{
  "num_hidden_layers": 8,
  "hidden_size": 224,
  "n_experts": 80,
  "experts_per_token": 6,
  "d_expert": 96,
  "d_shared_expert": 0,
  "hidden_act": "squared_relu",
  "moe_layers": [1, 2, 3, 4, 5, 6, 7],
  "router_score": "sigmoid",
  "normalize_top_k": true,
  "routed_scale": 1.0,
  "balance_loss": 0.0022,
  "balance_bias": true,
  "init_std_router": 0.0353,
  "lr_router": 0.000265,
  "vocab_size": 10401,
  "norm": "layernorm",
  "norm_eps": 1e-06,
  "tie_word_embeddings": "early",
  "optimizer": "muon_variant",
  "learning_rate": 0.00903,
  "beta1": 0.93,
  "batch_tokens": [32768, 65536, 98304],
  "max_seq_len": 1024,
  "train_tokens": 419800000,
  "max_steps": 6469,
  "dataset": "wikipedia_en"
}
Below are experts of layer 5 (counted from 0) of a mixture-of-experts language model. Rows are named router (the router's row for the expert) and show model dimensions 0-223. Each number is 128 + 32 x the weight over its row's rms, rounded and kept within 0 to 255.
After each expert's rows: a language model's description of what the expert responds to. This comes from a sample of Wikipedia text that the model never trained on.

# expert 48
router [153 138  94 148  98 142 168  99 140 132 116 134 166 125  80 149  71  53 152 144 166  86 123 163 122 164  76 183  94 106 127 120 192 126 118 118 133 151 105 150  95  67 130 170 166 181 136  96 161 163 127 119 144 124 142 109 161 131 168 102 128 152 179 118 113 141 164 101 111  86  98 170 126 133 158 115 150 182 163  86 137 137 100 116 124 160 116  72 135 186 170 146  93 152 108 230 123 118 120 124  58 140 107 174  75 168 118 152 141 132 141 111 112 140 118 149 123 131 132 130 127 139 145 116 128  95 153 153  92 144 144 162 169  85  63 106 153 129 165 167 116 124 127 119 136 101  87  59  55 149  52 143  60 162 115 137 126 116 155  93 116  88  95 123  97  92 159 158  78 110 152 106 141  54 151  94 155 131 165 141 120 158 175 108 122  98 121 178  87 172 132 106 171 106 135 181 164  74 126 141 181 179 168  75 134 109 149 198 184  94 175 107 158 153 135 121 139 159 171 133 132 112  86 100]
What it handles: Capital-letter abbreviations. Capital letters and pieces of acronyms, codes and initials (MLB, COL, KMM strain, C.H.), and later CJK characters in titles.

# expert 1
router [112  89 108 115 110  95  85 156  87 106 146  86 189  92  67 104  96 140 160 101  89 143 119 107  89 124 137 133  79  73 101 118 167  75 146  98 160  92 143  96 126 103  89 153 151 116 131  77 188 126 118 186 147 141 122 135 134 115 121 133  93 122 163 119  88 139 148  95  62 137 139 107  67 147 107 165  52 186 110 146 136 114 106 129 110 131 102  96 124 197 158 106 101 206 149 170 110 107 171 161 148 211 177 123 179 120 104 138 164 109 138 108 109  72 137 122 128 157 113 112 151  92 148  97 104  82 200 116 108 135 199 168 171 153 142  86 140  62 116 167 156 129 122  86 108 173 128 109  99 132 115  93  95  98 185 104 188 127 154 110 127 162 109 111 146 135 122 161 133 213 111 143  94  95 124 147  89 123 139  77 148 128 145  71 138 108 132  96  68 110 138 168 130 137 134 143  87  72 167 131 140 161 147 136 116 155 135 203 187 126 119 117 115 176 135 161 104 126 188 167 110 101 141 129]
What it handles: Commas and conjunctions. Commas, "and", semicolons, dashes and closing parentheses joining list items or clauses in prose, e.g. "founder, and", "1887, 1888".

# expert 10
router [134 118 117 107  76 111  98 117 173 108 111 122 175 142 160 129 115 122 132  86 155 114 152 197 105 169 110 133 107 156 143 166 101 127 111 127 133 146 138 136 140 109 124 128  80 102 141  97 129 172 190 174 159 103 142 144 167 120 125 147 141 132 155  44  97 157 119 164  86 144 174 147 103 115 124 168 122 136 142 120 146 163 128 138 132 115  86  41  83 141 204 115  88 182 114 140 121 147 100  92  23 133 124 160 194 125  72 167 152 127  75  67 103 110 174  93 134 141 111 134 147 104 134 120  89 158 176 142  64 183 135 136 126 138 126 140 136 130 131 157 119 137 135  84  84  85 135 138 111  81 108 101 121 144  64 111 112 118 127 164  97 230 114 112  89 120 159  93  51 153 116 114 111 128  79 191  98  80 137 142 142 147 122  64 121 216 170 109  76 119 170  99  94 148 145  88 147 121 139 117 143 145 112 114 163 116 176 154 164  95 181  88 153 172 152 146 150 137 195 116 137 110 146 119]
What it handles: Table cells, event nouns. Table pipes and numbers in sports and statistics tables, plus nouns like season, election, round, medalist, viewers, Route, Historic.

# expert 54
router [141 107 104 141  95 153 103 144 154 106 130 133 190 108  87 142 140  69 112  86 130 138 101 141  62 116  92  87 128 144 150 138 134 168 173 114 135 141  96 114  89  99 100 141  92 126 137 126 176 103 135 178 109 147 139  72 181  97 196 123  61 104 158  69 121 161 126 140 144 219 154 138  86  97 157  88 137 107  76 137 150 129 126 108 171 148  92 119  98 180 129 153  86 153 142 113  75 141  79 131 136 147 157 148 113 179 154 102 144 138  72 168 147 101 166 166  13 159 128 127 139 108 147 109  44 120 183 185  64 178 126 168 164 147  98 124  58 118 130 151 161 121 116  80 153 139 117  92 147 149 148 133  94 131 114 108 114 142  98  65 161 175 124 147 152 159 159 170  87 119 109 191 164 117 127 140 106  79 143 144 144  81 127 154  97 165 108 118 129 113 117 192 103 167 140 156 148 106  63 109 139 137 170 142 161 171 109 130 143 113 162 110 152 187 105 125 105 170 161 157 147 109 148 147]
What it handles: Mid-word title pieces. Word pieces inside titles of films, songs, albums and quoted works (Gods, Owners, Evan, Random), plus apostrophes and ordinary word fragments.

# expert 38
router [103  87 114 119  83 118 117 122 126 141 189  56 171 115  61 183 176 121 160 123 141 162 117 161 121 113 143 144 103 124 148 167 130 117 102 120 144 175 126 100 116 101 145 142 159 149 143 133 111 199 111 159 128 165  96 151 138  95 161  86  94 126 125  82  82 110 169 115 135 189  99 146  85  59 170 140  84 145 158 110  73 146 129 120 118 170 154  50 140 108 184  90  94  93 149 112 123 130 136 119  86 128 139 136 208 161 196 148 133 113  86  98 137 128 157  81 149  97 141 133  85 141 121 121 113 103 116  81 131 122 205 159 117 157 148  67 133 121 126 121 155 174  89  42 119 128 161 104 140 119  81 146  87 110 147 136  92 144 138  98 187 114 132 134 106  38 209 153 103 144  84 177 136  90 106  99 117 141  85 107 131 180 111 122 157 128  96  96 155 116 120 168 105 131 152 173 194 125 105 158  92 145 110 140 150 125 117 165 126 145 155 125 142 193 113 166 131 152 172 180 129  62  84 134]
What it handles: Word-initial pieces and in. The preposition in and first pieces of ordinary words after articles, such as pe in peasants, j in journeys, p in pub.

# expert 3
router [130 150  90 134 132 138 167 154 142 145 122  83 215  97 116 148 117 134 143 130 148 158 128 181 128  68 158 171 140 111 152 148 168 114 111  90 160 159  97 148 141 126 102 108 107 181 113 152  95 146 115 173  98  94 172 109 178 132 170 191 129 101 171 103 158 121 156  92  93 178 140 162 116 148 151  92 125 160 147  86  94 106 129 111 124 144  88 132 179 107 166 138  71 188 162 169 149 146 177  52 127 124 148  78 150 107 128 146 131 158 101  84  96 121 175 140  81 134 154 106 116 112 143 141  69  76 184 152 120 185 183 152 169 121 125 154  61 142 140 143  92 170 121  65  93 117 108 113  99 118 106 170 112 134 162 129 135 121  83 113 129  96 129 141 104  99 120 122 136 146 128 114 169 108  90 175 142 138  91 125 169  88  89  78  82 162 134 145 106 175 163 128 138 105 205 142 191  41 157 155 130 121 121  92 136 158 148 127 168 159 149 139  70 115  76 143 137  86  90  93 171 158  74  56]
What it handles: Capitalized word-initial syllables. First syllable pieces of names and words, often capitalized, such as Mo, No, Ro, Bo, Co, in album, film and release text.

# expert 31
router [105 141 170 151 119 112 165 156 139 138 165  63 183 120 116 142 140 111 172  62 156 205 145 225 108 121 154 106  90 136 166 125 142 162 172  67 142 149 104  99 133  90  78 187 102 157 164 140 139 153 132 173 150 115  89  81 150 138 158 103 105 147 132  35 127 157 110  80 157 103 170 118 110  85 180 161  84 128  89 127 107 105 113  89 152 174 122  64  93 128 174 111  78 148 157 189  70 151 188  99 123 122 172 108 125 168 121 136 143  97 102 113 136 102  63 109  88 130 178 108 152 164 203 141 117 145 155  94 158 148 140 182 148 147 164 134 110 118 167 110 130 179 104 132 157 106 118 138 138 177 143  98 136 104 114  59 121 115 102 153 143 157  57  92 141 155 122 165 144 128 113 161  91 125 143 114 111  94 147 166 144 111 133 120 126 102 144 114 128 145 115 109 136 101 135 154  87  88 151 102 103 149 175 104 161 120  68 157 133  94 153  68 162 146  88 127 129 214 140 116 115 108 144  88]
What it handles: Narrative verbs and pronouns. Pronouns and auxiliaries like he, she, was, been, became in biographical narrative, plus first pieces of following content words ("ac"complice).

# expert 50
router [149  86  87 132 134 163 172 134 113 163 179  89 173  64  64  72 134  78 131 138 150 155 139 119  94 118 157 140 111  99 142  91 157  82 126  94 143 180 136 132  80 116 113 203 152 105 162 120 200 139 126 137 139 139 125  95 191 136 183 128 102 130 116 114  70 165 116 136  64 144 107 123 122  86 152 119 122 142  87  79 137 129 159  91 125 154 152  94 166 130  96 131  80 125 151 153 146  94 125 115 116 192  89 102 162 157 100 148 100 119 143 122 124 130  96  88  28 142 135 120 127  71 144  74 128 116 124 139  95 120 117 145 133 126  94 110 107  62 234 146 127 147  96 101  83 132 134  67  92 139  89 114  92 157 103  88 176 127 114 122 141 115 127  87 136 142 129 145 124 120 129 134 125 127 130 162 126  99 186 132 176 143 139  65 167 163 139 179 138 198  96 150 164 102 144 134 161 134 139 185 108 116 161  93 146 102 158 169 166 110 179 123 191 172 140 130  39 164 150 121 197 150 132 140]
What it handles: Given names and name endings. Personal first names like John, Ken, Sam and final pieces of names or binomial species words, before surnames or epithets.

# expert 14
router [ 93  94  84 119  59 141 177 135 135  88 154  57 127  68  95 127 174  72 143 141 182 107 147 176  97 138  92 129  83 149 147 127 173  93 169 107 117 164 108 141  59  94 116 126 112 150 136 151 141 142 127 164 129 134 132  99 143 103 177 127 116  94 136 143  96 106 151  89 132  83 111 113 107  77 182  99 109 141  83 109 108  90 169  83 152 154 155  99 102 144 154 147  69 138 122 171 139 186 127  79  90 113 116  81 146 159 128 151 105 159 106 171 100  77 171 101  67 134 110  96 173  97 124 149  64 158 168 122 152 105 103 158 162 140 142 142  93  64 211 157 120 173  95 133 113 124 118  87  59 127 127  84 134 116 161  81 147  90  89 109 159  91  74 113 171 106 180 129 151 113 123 151 107 103 153 155 145 107 148 116 103 127 177  66 118 134 148 176 137 173 160 124 157  76 149 100 118 126 121 185 106 150 152  55 131 132  91 143 188 119 182 137 180 109 155 152 129 190 171 125 138 138 130 115]
What it handles: Articles and copulas. Articles and auxiliary verbs opening a description, e.g. a, an, was, been, became, In, often before noun phrases or titles.

# expert 11
router [132  82 132 121  94 144 132 133 156 126 130 107 123 167 113 147 126  93  98 106 123 114 122 165 114 158  99 146 125 103 120 158 137 109 155 141 112 131  67 157 142  76 150 173 120 113 138 124 172 132 104 150 107 123 136 101 127 107 123 147  96  73 128  49 160 121 180 168  90 154 130  89  94  95 160 161 134 148  96  97 111  95 151 149 149 118 119  54 161 152 145  96 126 202 129 193 132 181 164 100 101 133 103 117 151 162 144 125 151  99  77  63 141 102 158 115 107  79 169 190 142  86 140 165 108 111 161 134  45 119 142 137  98 132 104 100 107  67 129 192 140  93  74 162 126  88 134  43  64 159  93  83  79 148  86 194 162 105 111 125 139 151  91 134 167 128 121 137 106 181 153 133 157 131 103 145 115 116 162  83 113 155 100 108 128 168 133 161  60 110 133 133 193 147 129 137 134 127 206 116 148 138  79  82 120 170 136 147 211 148 141  77 173 182  95 174 151 173 118 135 172  87 114 108]
What it handles: Coordinators and team names. Mostly "and", plus &, dashes, slashes and name words in sports tables and institution names, e.g. Arts and Sciences, Hendrick Motorsports, FW.

# expert 45
router [149 155  98 169 120 151 144 148  86 152 117 123 176  84  78 158 172 101 147 112 166 134 149 148 113 128  69  99 117 134 121 125 123 113 185 131 109 173 117 166 110 151 112 184 146 156 102  99 179 158 122 122 141  94 110 130 150 125 170 134  63  90 152  65 111 126 105  86  62 155 128 151  84  77 193 108 105 140 118 167 149 116 123 104 149 108  51 107 133 184 154 151  86 131 137 162 156 152 198  84 157 125 146 156  78 100 146  94 124 135 139 115  70  78 141 118  79  77 108 175 102 116  94 116 149  86 197 101 129 157 191 209 176 141 106  86  94 124 169 147  84 139 161  56 131 129  67  97  89 118 141 159 114 134 156 130 189 130  87 127 185 123 174 159 115 145 133 147  72 142 139 124  75 152 163 111 183 106 121 148 130 166 164 135 121 155 125 124 126 157 110 155 126 123 108 107 159  97 114 173 141 161 119 116 155 167 108 172 117 129 191 119 117 178 114  86 121 160 137 136 189  69  83 149]
What it handles: Word-initial consonant clusters. Opening pieces of words starting with consonant clusters, such as Th, Sh, Sch, Ch, Comp, exp, often after quotes or bullets.

# expert 52
router [ 97 116 143 148 159  91 138 144 135 128 177 115 196 156 100  71 127 101 182 129 108 200 172 157 122 174 101 105 123 126  93 127 218 101 166 138 143 191 117 129 128  64 117 168 135 150 115  55 171 118 109 107  99 106  64 117 204 165 129 126 124 146 104  66 158 169  88 102 127 112 129 164  72 139 128  90 112  87 122 155  99 172 156 136 171 183 101  90 140 122 152 200  55 132 142 100 144 129 131 142 155 166 103 100 143 200  85 130 169 124 139  98 137 137 193 105  74 165 151 159 112 149 146  91 172  89 152 115 109 118 131 118 140 103 154 103 112  72 135 165 131 136  84  94 114  97 134 104 103 123 127  72 102 169 143  94 143 115 113 153 182 152  76 138 157 105 115 138  97 142 133 177 108 102 134 154  70 107 170 160 186 141 150  86 119 166 110 206 106 125 146 172 115 123 167 112 147  81 116  98 122 137 121 113 138 175 149 140 159 129 186  98 100 151 119 167 143 158 151 120 127  58 110 126]
What it handles: Pronouns, modals, time spans. Pronouns, modal verbs and time nouns after numbers, e.g. they, would, could, will, days, months, weeks, in running prose and titles.

# expert 19
router [178 125 115 130 138 146 152 166 168  95 133 135 134  58 101  86 121  95 117 117 141 115 176 162 122  82  86 145  85 131 137 143 159 118 200 146 134 125  74 120 111  56  99 127 130 149 179 110 159 122 162 151 148 126 120  80 124  94 123 128 158  79 102  74 130 133 124 113  83 105 120 140 131 123 159 100 143 160 154  98 134  89 105 120  89 161 103 118 155 139 165 175  73 179 162 122 136 104 140  98  51 143 170 132 142 218  78 150 156 115 105 150  67  52 121 165 119 188 107 113 155  97 152 100 108 142 152 152 134 134 127 146 159 155 137 161 126  48 166 165 106 121 118  70 109 148 109 106 107 129  97 134 122 164 149  97 130 128  77 103 167 123 130  86  96  99 131 137 153 170 139 120 141 112 117 150 116 154 190 122 177 149 165 130 129 129 144 171 116 151 147 117 128  96 148 170 175   9 137  82 107 131 188  95 138 117 185 173 175 142 212 121 129 141  93 197 121 139 189 129 165 133  87 100]
What it handles: Word-final suffixes. Closing pieces of names and words, mostly plural or ending fragments like s, es, ers, ings, ery, as in "Wells", "Distillery".

# expert 12
router [165 121 153 195 111 123 104 115 131 136 155 109 151 144 132 114 112  84 137 138 100 125 138 188  54 108  86 124 114 165 121 105 153 164 114 138 171 142  47 193  89 100 113 158 129 148  96  61 161 176 121 124 115 107 141  80 189 142 201 147 118 121 128  81  83 146 115 176 115 113 118 125  98  86 172 113 107 196 135 124 131 156 170  86 113 126  92 122 118 160 101 104 117 127  99 138 106 180 103  49 133 132 151 130 132 132 172 121 111 147  99 134  48  71 156  71  52 141 115 167 136  85 139 116  85  80 167 102  87 163 154 217  93 109 139 149 118  97 170 139 126 153 135 124 146 115 106 120  85 147 107 148 173  94 140 144 133  75  95  86 138 147 170 162 145 169 193 148 132 206 143 115 129 152 102 134 109 119 130 157 182  83 110 109 116 186 161 156  96 163 121 150 153 126 103 171 163 113 183 129 132 155 154  61 100 120  98 165 159 146 128 112 157 146  71 135 145 130 147 172 136 118  83 105]
What it handles: Media and entertainment words. Words about film, music and television in release and credits text (film, music, Best, top, screenplay), plus Japanese/Chinese characters in titles.

# expert 41
router [157  84  60 112 113 157 123 142 136 141 128  91 142  98  71 182 119 136 138 128 140  97 126 153 130 100 108 133 149  88 150 151 134  77 130 132 168 152  67 104 128 106 137 167 121 185 126  94 154 156 123 162 191 134 116 132 131 117 187 150 116  21 153  93  95 125  98 123  76 140 147 155 108  91 161  74 122  73 191 167 103 170 123 154 119 114 118  73 109 132 176 156 115 158  81 169 133 138 152 107 137 138 142 163 109 139  97 128 156 127  89 146  87 134 173 140  71  68 122 184 127  99 172 135  92 103 118 100 130 194 232 149 153 159 114  88 145  99 151 138 174 163 149 105 133 150 139 141  93 127 105 120 102 130 134 178 153  77 144 140 153 132  99 139 144 172 177 175 101 158 124 178 170 120 160 129  79  94 160 160  92 153 151  97 149 119  82 101 129 110 175 129 182 110 152 180 163 109 130 104 164 146 113  96 157  99 135 171 153 127 187 131 162 179 113 127  91  97 137 110  87  62  84  60]
What it handles: Word-initial fragments. First subword pieces of longer, often technical words, like cont, def, requ, techn, trans, em in emitter, ph in pharmaceutical.

# expert 44
router [115  74  78 126  50 160 130 156 161  95 131  75 156  29 140 137 103 114 132 141 105 134 143 154 111 129 114 102  80 107 127 151 149 143 188  76 106  98  80 161 120 102 104 144 125 158  68 153 114 192 138 162  82 108 138 136 184  82 156 139 119 127 132 117 113 182 161 134 147 154 116 114 102 120 174 147 140 227  74 168  92  83 114 121 105 142 101 121 109 152 173 120  82 128 155 108  71 159 160  68 103 123 129 118 140 141  94 136 139  59  74 116 110 148 196 104 146  67 150 109 124 141 138 127 140  97 132 108 127 159 130 138 114 123 181  82 126  98 159 131 108 125 119  75 155 152 117  96  40 112 120  82  69 176 145 131 175 102 159  90 125 170 154 105 165 101 134  67 124 166  92 151 157 108 147 178  89  93 191  80 158 140 132  82 127 108 116 161  99 162 129 124 125 145 116 163 190 138 136 158 114 160  92 102 132 136 130 169 162 193 116 105 123 137 124 119  67 168 165 133 166 130 130 142]
What it handles: Locative and temporal prepositions. Prepositions introducing places or dates, such as in, of, from, during, between, along, e.g. held in the Baltic Sea.

# expert 56
router [141 133  92 136 163 137 145 128 143 156 123 106 172 117  82  82 143  88 171  94 141 117 158 120 142 152 114 132  75 105 150 118 142  94 143 102  92 164  71  88  66  65 135 119 113 115 129 120 148 193 174 168 101 129 153 137 135 101 186 167 120 133 117  62 134 147 128 158  55 144 131 125  62  79 175 114 114 158  87 101 116 157 204  94 139 114 123  94 110 195 105 196 117 157  96 123 133 124  97  79 108 167 116  84 175 179 106 173 128 126 123 144 162 137 111  99  66  95 176 134 136  87 165  91  85  67 129 115  75 152 128 139 100 145 118 124 101  77 184 161 113 117 105 108 143 109  94  90  96 148  69 102 127 158 135 112 137 112 160  54 141 185 117 145 130 136 108 102 104 202  82 133 155 101 102 187  85 101 148 166 130 133  96  99 147 206 121 157 135 159  93 191 127 145 154 116 128 130 148 134 102 163 155 113 151 155 152 170 147 153 113 156 176 159  63 164 141 176 145 109 169 123  98 136]
What it handles: Proper-name content words. Capitalized words inside institution, place or title names, such as University, World, National, York, Georgia Dome, Land Rover.

# expert 29
router [137 114 133 146 122 119 130 114 171 182 148  78 151  91 137 136 106  96 156 140 116 120 186 143 172 139 153 170 109  83 105 111 148  85 181 113 140 139 122  73  82  73 104 132 123 159 126  86 140 190 160 157 171 103 135 146 139 120 177 146  98 100 153  55 137 111 116 164  85 115 125 125  55 107 151 157  77 197 191 147 142 138 108 106 124 138 108  69 127 172 160 162 109 156 131 106 128 159  89 107  81 174  86  88  85 112 160 182 145 122 167  92 189 104 126  98  86 112 152 140  89  91 151 140 122 149 131  99  99 144 148 167 146  87  80  98 136  94 170 198  91 154 112 115 115  89 132 105  80 164  88  73 134 147 156 141 180 129 128 125 171 194 116 126 122  97 152 130 104 217 118 151 129  40 176 225 161  88  97 124 166 164 122  89 167 179 123 148 139 104 161 136 142 132 126 130 115 101 137 142  79 161  98 140 148 139 153 152 149 106 156 113 134 158 117 157  91 128 134 100  94 138  79 160]
What it handles: Institution head nouns. Head nouns of organization and place names, e.g. University, State, Department, Ministry, School, Airport, often followed by of.

# expert 47
router [109 114 133  90 116 146 109 186 202 108 176  93 154 139 138  82 151  88 172 126 171 171 112 120 113 167 104 115 133  75 173 117 148  94  78 107 126 174 106 122  80 107  90 138 141 152 108 100 161 122 149  98 134 131 145 116 144 103 180 109  99 158 101 117 130 195 109 133  98 137 133  94 119 124 141 124 107 157 144 135  96 175 179 131  99 134  41  76  58 192 113 143 124 134 142 116 124 139  84 146 127 130 144 154 114 118 145 149 177  81 107  98  96 112 167 135  82 122 146 159 140 103 183 125  88 126 144  93 125 169 175 213 148 135  45 137 105 114 146 130 152 172  66 108 123  91 143 108  42 125 119  80 126 178 145 162 171 104 109 147 120 137 136 139  88  91 161 138  81 189 154 196 153 109 142 118 147  94 181 145 117 160 147  96 129 194 136 131 103 111 120 132 179 168 110 113 120 132 151 114 133 161 118 146 188 107 123 183 186 172 167  85 171 136 106 113 116 197 123 144 127  94  72  72]
What it handles: Heading and label starts. First words of headings, infobox labels and list items, like List, Location, Born, Population, Title, and word pieces such as Co-at.